config = dict(
    n_layer=12,
    d_model=384,
    n_experts=256,
    experts_per_token=8,
    d_expert=96,
    d_shared_expert=0,
    activation='swiglu',
    moe_layers=[1, 2, 3, 4, 5, 6, 7, 8, 9, 10, 11],
    router_score='softmax',
    normalize_top_k=True,
    routed_scale=2.5,
    balance_loss=0.0055,
    balance_bias=False,
    router_z_loss=0.001,
    init_std_router=0.0392,
    lr_router=0.0018,
    n_head=4,
    n_kv_head=2,
    head_dim=64,
    vocab_size=50257,
    norm='rmsnorm',
    norm_place='pre',
    norm_eps=1e-06,
    positions='rope',
    rope_base=10000.0,
    rope_fraction=1.0,
    qk_norm=True,
    attn_scale=0.125,
    tie_embeddings=True,
    parallel_block=True,
    init='normal',
    init_std_qkv=0.0186,
    init_std_o=0.0,
    init_std_up=0.0186,
    init_std_down=0.0,
    optimizer='adamw',
    lr=0.00127,
    beta1=0.9,
    beta2=0.95,
    weight_decay=0.14,
    lr_head=0.014,
    grad_clip=1.0,
    warmup_steps=238,
    schedule='wsd',
    decay_fraction=0.841,
    decay_shape='pow',
    final_lr_fraction=0.0,
    batch_tokens=262144,
    seq_len=512,
    doc_mask=True,
    train_tokens=2061000000,
    steps=7863,
    dataset='wikipedia_en',
)
Below are experts of layer 8 (counted from 0) of a mixture-of-experts language model. Rows are named router (the router's row for the expert) and show model dimensions 0-127. Each number is 128 + 24 x the weight over its row's rms, rounded and kept within 0 to 255. Numbers have three digits each.
After each expert's rows: a language model's description of what the expert responds to. This comes from a sample of Wikipedia text that the model never trained on.

# expert 50
router:119111084163142094126129114117135133102193105143123095124134098149162114095141129124122107144158128126103122163092116147161135169141129118157110142082108153110105097152128179117139138148153126144149145123186104139111109153179164125102097141158134132157134101130126131115136092167182104124116128089113102139147116110131128111140101112137130108141138131140109167112103143137157120108089
What it handles: Per, at, after and similar words after quantities, prices or percentages, such as frames per second, cents per pound, percent table cells.

# expert 51
router:136143095135167091115167130102147101112145112161089103111123115115162111116167159142143131127147113131119094147124120160155114145110120137152107189113115133086126107127148157119155131147135130168159131104166122135071153173141160139099133143146139121131115100117116094107114143159138058090110138085135105118114151110141159098159096108138139117159136144170151129103103124162141102081098
What it handles: Common male first names such as Charles, James and Albert, especially in award or film lists, plus word starts like port, arch and Med.

# expert 22
router:092134110150112104140178079093160116114156140140100105110122114152145101092140137158123082172141106143097091169105110172151119131117136140109127141102103124130103123151144121110182095154128135163166127112172102139127152143153162119103108143115162125139152109088158114120113087137152115135137155107108106127138119126120129110141101111137163119144136131133150153102116119134148103071120
What it handles: The word and (often merged with the preceding word ending), commas and or joining names or list items, such as Irving and Horford, Lamb and Blake.

# expert 54
router:119128111154152084124131093106159122101147091150090091114117142158166102100135135159107124151145115140094101127125119159144105118142114148123103156121089143099086142144157127143143123147147115155148142127141104133103119142140165118123115162154145126150141123078140109091135125139126113099126146121112117110130132110127119115130105108147138098118158132170135169089089125164160107083116
What it handles: Later words of names of institutions, governments and regions, such as House of Representatives, National Register, County, Congress, United States Army.

# expert 23
router:114156104160151095127167093124155100102172109158095086099148100151168108106150127140098112141130130163118116128121119184125137150114125123132121163132079111107102123170148144121143091158158112151139152107161116139118111167149199093105079145145140135140156107108121130094144066171149118109126150099125118128163099115121138104161103141126145099156162136167131147108128111172129103127117
What it handles: Line breaks ending list and table rows, plus sentence-opening verbs in sports bios such as played, faced, He played.

# expert 7
router:128161118155150104163158106100148098117131098153108107126130112154152126103151144179116102142144112126115092163108074140141102162138113149118095163101110127090138107148116147114156121175134099162138143115146075151103158149175162098100090147148147152143152100111154109121141113163154090092099152121110100092135125092132135101154104101142128117117151155143145167108114095119145115103106
What it handles: Verbs of intent or action after a subject, such as decided to, agreed to, refused to, often in naval, aircraft or military articles; also country codes.

# expert 15
router:098154106147133092145157097101150118130154107180096098120129136146161116095145148152136105149162086140103112152092099167173118159114116133124110166122097129094112112150146150134154130165153117169139144109135085133085163139146162105115093158132141122137135101107138103095110107165131108130111147091100137112131132105118137105153093104176139136146142148149153158114103103181144130122095
What it handles: Pieces inside all-capital words and acronyms, such as CHI-CA-GO, L-OR-D, E-SP-N, EPA and DMZ.

# expert 8
router:100154083155157095125119087107145130127151126130104087095111102162142109087134127146121113136157131141107141152120135158146130141110085127154071177103094151123112111150124116128138095162157105151152145130165099144094150127143175125126095148148110156146125130121123125072130092126155100074115165107101134124133129112105135138139070116150165105125165144158125150109118114155117099096121
What it handles: Table header fragments and cell tokens in data tables, such as | Ref., | Apps | Goals, NEAT, population percentages, taxonomic authority years.

# expert 6
router:111110103151137086141161115098164108090140116163092129118136121163155127087107150139119062117127120122099092147125111125149114141134107135122115150103143112101148127162172154115136118147147133133119138119174082142071121145144152100097101151142149136151155119079135094102126118137145087095106155126128109137191129124139143113131100114121100135138147142186143129095088124134146094119110
What it handles: Field labels and line-initial tokens in infoboxes, lists and tables, such as More, Region, Career, Binomial name, and coordinate pieces.

# expert 13
router:108141099140148099109184109121139102117164100142095096123129147123147119104171134130097115159146089149104102174117104131167141154131116122147096158105092158109124094128130170135148107148158120150151128089156063158096150159141151116114101155143140124165135124089143102098129086109167121131137177096127129143143131110114165116173082087157150104140149118151178132118097112162141113107118
What it handles: Section openers, table separators, website lines, math markup, Greek, Cyrillic or Arabic text, and mid-word pieces such as ence in encephalitis.

# expert 11
router:107133089160149079180165090107143127121157105144133111116132105141142140132141133126127111135162096147122110171115099161138127148111109142140110162133113148115089109159152140125145112162155160167139140104125089135087139161155145121135088141132139139156136111108148158109139112130183114110089138099095099124140126113129145103159104128136158088130149138116143166113106127126146127121106
What it handles: Articles and quantity words opening a noun phrase, especially before counts of years or millions: over two, for a, several, one million.

# expert 18
router:087164125142133082127159098086166117109157088155130114132128125154156116097155136153105092160148104141088139135108113146162108151126125130134126158124102105113112111144141144125151127162137134154142152125140090142114173149132163115112086159136160137170149103119131084084122102158132096103118154117119114120163127103120105101159091111179151113129167144172141170100121091169132112125118
What it handles: Capital letters and short acronyms inside names, codes and tables, such as sports positions MF and GK, THQ, SM-liiga.

# expert 17
router:085152080180146062145168119100154114125143087148111086111117121143171130117136138160134104143131115180096112164092112173108107155117114147147130162137101144089119091148165126104128111137140138161159131101154120112112132129161142122112098169141143140127130116084133090113111108124131096088114155110099075128161097114128137111134125089109152108124153156154138174096125108152154127112098
What it handles: Opening parentheses in climate tables before Fahrenheit values, plus listing phrases like including, there are, of which, produced by.

# expert 55
router:103157097138152068134145116106166118095153106137142111096131134131174111124181143142128085125158086131122113128090115177137136161152125154138149133145097151090098122149144168129156117106130167153140139093161107152103138154142173116113115159141123138144137101126133125109128122135154105113135136106123122118154117111169145129149106115149164133127148123163128146097088116158177100113103
What it handles: Opening fragments of longer words, especially exp, rep, res, rel and a lone s after the, and, or of, often in political text.

# expert 57
router:114154102148143088156161103082154146143153117145083115103126103134128101100146155138102091158159119141094101144086127169157107138120128148152108162112107132119135131176145160102181125163143133156154144105170134157101124159171137133122076149159146113132132126106136103091125089167162101094152128086120118127112116134120124106161107143139164109143141154144134167102088092160122103101086
What it handles: The word by, pronouns and first names in biographical or historical narrative, such as accompanied James Cook, by surprise and of his brother.

# expert 14
router:122124075186149135148175112077160089100133116169087095103113122144143119083151165148117110139127096152113091142106108129149090158174124154139105160111136130124121112153160138118141115184131148160124114088138120127082152145151153121094096161137141119150118105129161115094125101148156110080129153086120112101139132128157146118144089119179146120130139133165135135088106089145113114108109
What it handles: Given names and titles of popes, kings and institutions, plus Islamic and Arabic name pieces, such as Francis, Frederick, XIII, Qur(an).

# expert 59
router:122141093147138118134144107083156100100149081144084126095127120146156123123145140146128080134131120145083106152145092143146124159113115107132128139139113143121140099163183126111137085131146141154158114077172104161094134129168155109121126169150145147140136111107154081092104109152161096090128154104130098105154128115143135104133105132190117118140151125148135136064117126161145118065091
What it handles: Pieces of town, street and county names after in, at or of: Philadelphia, Williamsburg, Kent Street, Chambers Creek.

# expert 42
router:106147052134133119143149111117142126105160110175093107096122106168145100124126115152118104136124100115094099146101115166133097156130091119124093144121098157132118104138146137110137107175162123165122131097137084147102136128140157107101060148142154128172135099119168118115132120146153134082109158114100109138154134102143129129130096101133130131167138150159151150108115099156155126100096
What it handles: Pieces of German words and names, with umlauts, ß and endings such as -haus, -furt, -ung, plus von and der.

# expert 36
router:121154086134146100117126114090152106096160090151136115082104128158165114137140118171128147143145128131126103172118110158156141139112118125144109141138101123117126145150138144131125087147131091164141119115163070145099122176138142120122124149140152113141158071137124096119116105132162120131117148083110109130130133124146160108169099132120125115142145145173134140115105081143163170115116
What it handles: Short word-internal pieces like ob, amb, abb, sp, as in goblet, Gabbana, Ambassade; also table separators and population of.

# expert 56
router:096149091141175110137131114112142091112142128161130114124146126143132121091165134155109100139142105136085100156090134157142130155106112156127125146122114115098092115168176116120150118142151139168132156106146071149096155158161131117112109165121144117163161125094139105106111087149127106132099130096115117108127143114124130132162113093148155114163139141153148170099116094139140106142100
What it handles: Word-initial capital letters, mostly P, of Thai, Indian, Filipino and other non-English names and places, such as Phibun, Pampa, Tagalog.

# expert 49
router:098132104126156096123147113116177131093154095133104103122127138151165127088147150145105113147160103148119121163096095138172111144114113115116103148107111141133109109132159132123136101157159120174144153076120101152097135181129138086114120136147141115139156117111153122087125105140136115106124188101130129129151113101136143100155098113131155110164132139141138157111071114160146110054098
What it handles: Legal vocabulary in court-case articles, such as law, legal, Supreme Court, judge, v., plus byte pieces within Japanese or Chinese text.

# expert 41
router:117133098166141078125154112086144105095156127182099119115131129150145121116149137139113095131146118153125117139108102140137116157113109124149093178091135115109121108149140111107156132148154144145119144110159069143103112150147146101112102142149170136104135091088151125105140115153158112119113156080099106136154105112101101128148114109153130093151160146148134149083120127166122123116128
What it handles: First word pieces of unusual proper names and foreign words, often one or two letters: Vol in Volterra, Ac, Port, Pal.

# expert 3
router:109149093168149100131167117102125123126156124176101096100168102129150116108154160151147115162132108121093098155106111125128112157151079123142123166107089133109109112158140162112134093158154142146150123129154109139106134172161127104094094138122139154153126088114175126076122106146131090089115145090133120122157111102093133115149117099135148076144151137150133156111108131165127127104110
What it handles: Capitalized word pieces at the start of table cells and lines, such as Not(es), Ser(af), N(eptun), along with No and After.

# expert 30
router:123153098149123135143135111088162112106135091144098124092143123136116110100162158141086124143164106142120098169116126140136095172122117158145105152103106137122134129154160120093136134177129132156118124107185069143120122175149163100095113156158153126171160118110138120115137114155158103119114168119127116129138112138107143135166098123160148110152169115165130165097096120142147097111118
What it handles: Pieces of genus, species and family names and taxobox lines, such as -idae, -omy-, Kingdom: Animalia; also == section heading marks.

# expert 40
router:069145078154165064141156111115137123139162100168124081103129131151148111086137145150099110132128117172104112158105097126159122163112111162105115172150096142104115097131151163126154093152150148161144134100130118159123146178134158138100080158117148098136145111117126125107130110159179099132128175088119112159140138130118125116147123119164136119141139161134150146113091109177103128140122
What it handles: Numbers and tokens opening a line, table cell or heading, such as list numbers 6., table cells 12, years 2017, ==A, However.

# expert 4
router:117140090146136127140182084104133112093172111148099124106130131158135113096156170145107118148137104115089109156108120152142110132145128116131115169100107131114078101157146155122142110161157132126163123116137099154112150147156147114116119142142128144143137099101159119084099090134126108105111139120116078132137111125107119090166086123149148080138152130154140166105109120163150117105131
What it handles: First capital letter or piece of a surname after a given name, in cast lists, credits and tables, such as B(alfe), T(appin), and initials like H.

# expert 21
router:111125109145119067133139107081127131131146114192117084122141127144162103109131156132102107141147111146108083152120104152132112167141117151105122150122099131109115135140136127096146114144138140141156144142175098139108145124161156118139106127133146140135134113108153102068107088148151071096121156111140122133131102120112140118125118094132177116134151132168144176096138105147125117102123
What it handles: Section headings and infobox or table field labels such as ==See also==, Personal details, Preceded by and Vacant Title, plus pieces inside table cells.

# expert 62
router:103149097166136089116145112123161128116177110162116122127131106175183106122152145141121072144178128132094145145122090153156103169126113142111128164124112138093132097147159148138159106180148132174156150111127104150087150134141155086108106170129166122154154097121157121110131089150167100114126152115131106127163118097132121093145090118149137104136161138136151169098093101162127123117113
What it handles: Digits and letters inside chemical names, math markup, model designations and codes, such as M4A3E8, 5-methoxy-3, 300×10^9.

# expert 32
router:089143087136137099107133103101181109105138113131131114127128126152161127111123180148119100162170113179132099168111090166186142163121105153127099168117124126105130111162118161119148114140142118149130126086148093171103138152171157112099105141139153123156134121090150119085139101135164145085128130084128095126144132096118150121158108088146136120116154140173129115078123106183149120124096
What it handles: Plus or minus goal-difference cells in sports tables, plus nationality adjectives, words like being, newly, and split word pieces such as -unt-.

# expert 60
router:089149076130143109143136087082154117106159083136090098106136144146159126127146178157147104134146089122104086166079122139133103162098142113123109153115116128122107126137132166121116098149153137152133134091123101179123167157150153118095138135154131113146157113099154114078103120113134114109131166126121121112150126097105125117146102112154155104165170161166124134116145119159149145124100
What it handles: Dashes and slashes between years in season ranges, such as 2007–08 and 1967/68, plus Award, Book, Class and list in sports and awards text.

# expert 29
router:108131083165131123132151083110160117105157087145065099110136113145132113078124146170120092141157091133121101160091135153137098152120106147113103156108098143113108118148146148128161125151154131155154140116152082154108146149147165070109126173118137135138125087136141084091110104150141111095121147120122126134137141097108144131155087107138137102136158148171129153107117120157161114068103
What it handles: Final words of multiword proper names of streets, schools, companies and institutions: Street, Avenue, High School, Foundation, E Street Band.

# expert 61
router:120136081162140092133144101126149111114179102166126095102124132152176100111151174158111098141157133129116133140107117138131112159112120149128128162103117117104108112132151125132143109166166127159162135119167052166093120161140120102112106120144147144160152098103119108104115113153152098120103163110099113150167116119120140105146111104140134116158155147193150130123107139174147110091099
What it handles: Concrete technical and scientific nouns and word stems, such as chemical, motor, gas, lens, sound, shock, phase, in descriptions of machines and substances.

# expert 53
router:112143120132141091150151108097144097136145120151133136104151134147192129116156154160126092148156109147109107160116115167156129153148104144129125136109118124129119114146166153116140099151144144138136132122149098161104143138129149113134125142148125131140135114084151106100096100136131106099116164126108095136156105101136138094143095099149143105135142145173147154096116096214153124101118
What it handles: Line breaks ending infobox fields and table rows in sports, event and election pages, plus year digits like 024.

# expert 5
router:080118079129147099143134112082152113135157087139104095131131106111175125140165145128146106137155104135109110198084103158143105145112103150109129165110124115110109103143139152105143092136174131169147133089152059160131152172128149112101083144123128101137145127122135110102146114143143111101133146098120127136145121097123135113134093128176140108155133151172129150119114112174127140099101
What it handles: Word pieces and numbers in film, award and music articles, such as year pieces after headings, table cells, com in comic, the in theatrical.

# expert 44
router:134139101159134097144166098094144105138143100169104120116126139154196123098169141158114110136139092156101135160103127149148095149094114154127121137128088136103117116136163139111146126137166152156135145083133073141118126164169145109096102136124135110140151128099165100087127108127142112109115161083120090136166120126120128122154109098156139112148173132134116174107108110152149115106111
What it handles: Sentence or clause-opening determiners and pronouns like The, that the, these, its, whose, However, the, in general prose.

# expert 45
router:112142096145139086123156096103168112108166121153110103106132135158129101120149119125138122146158128151087077119090114169161122140118118115135105132109087098106105127159172132124149104141130120148157129100157099145105123137144171116106097153154152139140140123088146089080118120150145095114144153120113080127129108096125124107141105105147154097154162143179128160118117113134136105122123
What it handles: Final periods, closing == marks and line breaks, especially after numbers or words like season, tournament and Championship, plus decimal points in tables.

# expert 47
router:119151092147139115142150113102138107079145098129130118105133109141141130100180137159095120136130104141081103174107119130139105169158120139139107127130119146100112128153159108122119122143124129147131165107157080149122117180157160110090078155163148130161178103106129142084144102154160116111100142088118098120140137131123129105148120094163147110144168139153133140104113126155146102130122
What it handles: Wiki heading markers like ==History== and ==See also==, and the first pieces of family or genus names in taxonoboxes.

# expert 12
router:116124100163123078149148095104137117111162103178132114108132120149171116096151141169116111149163107148109104158109116155143102153121108142125097160118125149125096105144157147106139108141174119153139130087123068148100143156155120114108111131137136119171147105096148110084112093147145112103112167109100092128158133144118141103147132111128144101143148155150143147098097098184152116107110
What it handles: Adjectives and adjective endings before a noun, often after a or with, such as small, various, political, traditional, -istic.

# expert 2
router:079152065145159082146141115103152127076138140131091106102121091135174101115134128122133103155134086169111117153133096155121103177140102151134110153130076147094091087149146122100139114148173145166161138096137113135099142166149108121090112130124146119153137102107144117101120111136153095103141145129123126125170114143124159087148107141142170122166141146163153122120089098158121113139090
What it handles: Leading digit of years after in, commas or authority names, like 1 of 1876, plus past verbs such as captured, forced, arrested.

# expert 63
router:119149073146139071120134127086174106106143105133110118128109126116185094125142148162127110144140139148121123152117099144149135176141115127121088173117132152110114107133154111115143091148128127149161137103129105161079127147148159125117118135139145106154159089116129134111118130127137093126108132099147138120133113106143142095153110095181145104133157169170160150089078114141136110125119
What it handles: Leading digits of years and large numbers, and table pipes between numbers, such as 2010 Vancouver, 1341, 282,001 and Density.

# expert 28
router:097159076161154087128129091123139126120185131150124117115106144142139087112148145148111096141160091151099117155126108145157103150125120140139139144125124129113103129161161122115152104152155130175156147094145053140098113141157153120118093162121167112175132081105134111120129126137158113124137168101129117152152123122132142095154113100150129100146154134135142132122087098174161114123134
What it handles: Opening letter or short onset of a common word, often after a space, bracket or quote, such as d(ioxide), j(ade), Ch(ilean), cyt-ok-ine.

# expert 43
router:113139084124136055159163103107138123131163117145118098117131126140133114125139134181130075163163110160099114146083130176145117167127106147155119146100114140117107109149144103117144101156155126157137120120165088152111133136171175153113097142120146112143150127137138092096138095122135082101114151125121099135145133129135153114134093097120145097147165153124150146089115096151152134114137
What it handles: Decimal points in climate table temperatures like 97.7, plus pipes, digits and dashes that begin table rows or list items.

# expert 58
router:107127112172148091136175111124148095118172095171118104101132106156139120085143171117122107126176112144111136146120101147132116144149136125136130119142121132105090120124146140111116127153143125161147119090152089148064138147125154102088116166133149156137132103123141134115146114168150109127115150095113100116150124117154138080145108116172158123135151122122158136106135098143137109091111
What it handles: Hyphens inside ISBNs and list bullets, table pipes, and prepositional phrases like at the, moved to the, in the.

# expert 24
router:105120102143137110136160103098147103123139112144113127122134121164131128089133140149111092149142101144108075151095102155148129153103107135136119139127099149109115119158152121096133109173139123155143140099189092164091125140150166131106118139123147137152143103105137086098125112148148093092101146108131128103154127121135137102153103124152128132132169121153133186071098117159141107097070
What it handles: Place names and their word pieces after in or born, such as -ville, -burg, Ottawa, Evanston, New York City, County.

# expert 33
router:088124101145148099117140096087154133116162115140147117106123131143121096103153154175093091154154087146110115178084085150142090150126119126141110152128112133087106101164139145112148117146139122172143123113160083144114149146160167117103075131105147135138138091119152123102091089146145108121123148143129146137141144101119140107148105100146142104148129151153156165111101107166122131128116
What it handles: Letter pieces w, g, b and q inside foreign names, especially African ones like Gwede, Nwankwo and Mbengwi, plus capitals after table pipes.

# expert 34
router:115156112128143084125143097068168126125138117148089090111116130139152104090145122144127135169135154140140109166098087151143117155122114126134105142108099108110081095123146139118174134149139132143169115103136088136113157115129155110090083162114135121133141088102126127085130115136136103120109157103142127133137116103119130115136083097115122115160155135172147157130118101126141133098109
What it handles: Periods, semicolons, closing parentheses and line breaks ending sentences or infobox entries, plus list headings such as Family:, Order:, Member of the.

# expert 10
router:095141086164134075161155079099150120114167102152105102106127116153185125099143151127131114142150109135107116148107111137174106171118136121128102145131091134084104117142151144124156123161158136169156135115175125136121149164160139117108108140149131114164160111111151115096125104141128120102114156109123097138156121110119145104151109109144157105153166146134132174111115118184150125132112
What it handles: Function words mid-clause in prose: relatives and linking verbs like who, which, was, also, plus adverb endings such as -ingly, possibly, sometimes.

# expert 26
router:099125118175157110163164112126139102112131124143126102105154106141149119117163153154115124136155112123092112179123097144131138119122126137105099156111084146116109118152126145118148106147153142159148138084172082147106118159175159127086109161112150108142189101122125108091144074157167122092104172105117093135139105093130138105143088105155162101122126118164119167097130152158148138089095
What it handles: Connectors in cast, crew and roster lists and career phrases, such as in the lead roles, served as, was appointed, table separators.

# expert 27
router:103159102179135088132138106117164122120147122188117092122114084141141087134140145142126119109151113154092093152124117158150133160115088120141103172136105126109101099140149139131130126176143119156159153091160103145110149170133122076116105167149156146160162144107140105110102072166150131095144173142091101116146116092130152117130106103155141096109144144158153153105112111173140139093117
What it handles: Linking words in descriptive prose such as as, is, was, served as and It is, plus the piece az in names like Lazarus.

# expert 0
router:124160131153146071166149116120128134087178113179128094117127106135161134108149131124118124127148098139092109158100107140162121158125129132142099156117080138118101110160128162110136116149155131164170154102185076138116138133160137116118086125135148130150133103087162126070115106131142117101138166102099102114146121132130148114157112116136148129130151118143143152097105104173144113112116
What it handles: Prepositions and verb-attached particles after a verb or clause, such as attributed in, relating to, switch between, during.

# expert 19
router:098120088145132080151125114109160126115180124155149092109125113141149123103154161153106106160155120139085110154102087151143103141132138145126121143106104134087126101153146119130157097157151122161143151099132095148116149123163156113087100128126142127141144106128151129117117107137157117108128161082129096148152134123121157081144086129122161119137141150155122179103104127155149142126133
What it handles: The en dash inside tennis set scores and match results such as 6–4, 1–6, plus line breaks and digits in sports tables.

# expert 48
router:112156066127139063135134124095144128103121113141113088116126138151174127112147121125133102133162090154098130145096086156140107163118111135130116186129078121106113114156145117100152115152144135171141156095136124165108131141150147114096110136161122134147150120135137107093129091138161125124124146101108122147137120130111129097146112111148149091142148141175147165113114112147125112122122
What it handles: Digits right after a month name or in, giving days and years, such as September 17, October 17, in 1960.

# expert 25
router:107144132148139052140159082121165112114182100183129111089128142145128124102144116129107105145124121138100089153123079157127116160090115133136114161112084115110100111138158151138151127149166152158148156094182098144122126157176156096116085156133170136129148102114145094109108122143156108120131164092123086115152121117116122122138097108152142106145154112129123168098135095161133124115128
What it handles: Connecting words and prepositions linking a clause or name to what follows, such as known as, where, because, from, to, that.

# expert 46
router:123135092131133119115133126104148090091176124156143101056108092164132109119139131190108141145114116137122113158115102138178122151118109136145095161127088157098092123163154138114130112163155121123140149100152091150096137154152145130101123131138121108128129116112143089084108069132123131112119120112105112128150152127141125105128102109162153119121139140181171158129103133146149117118107
What it handles: Inner syllables of Spanish, Italian and Portuguese surnames and place names, such as Vasc-on-celos, Cam-ar-otti, Stro-zz-i, Agua Neg-ra.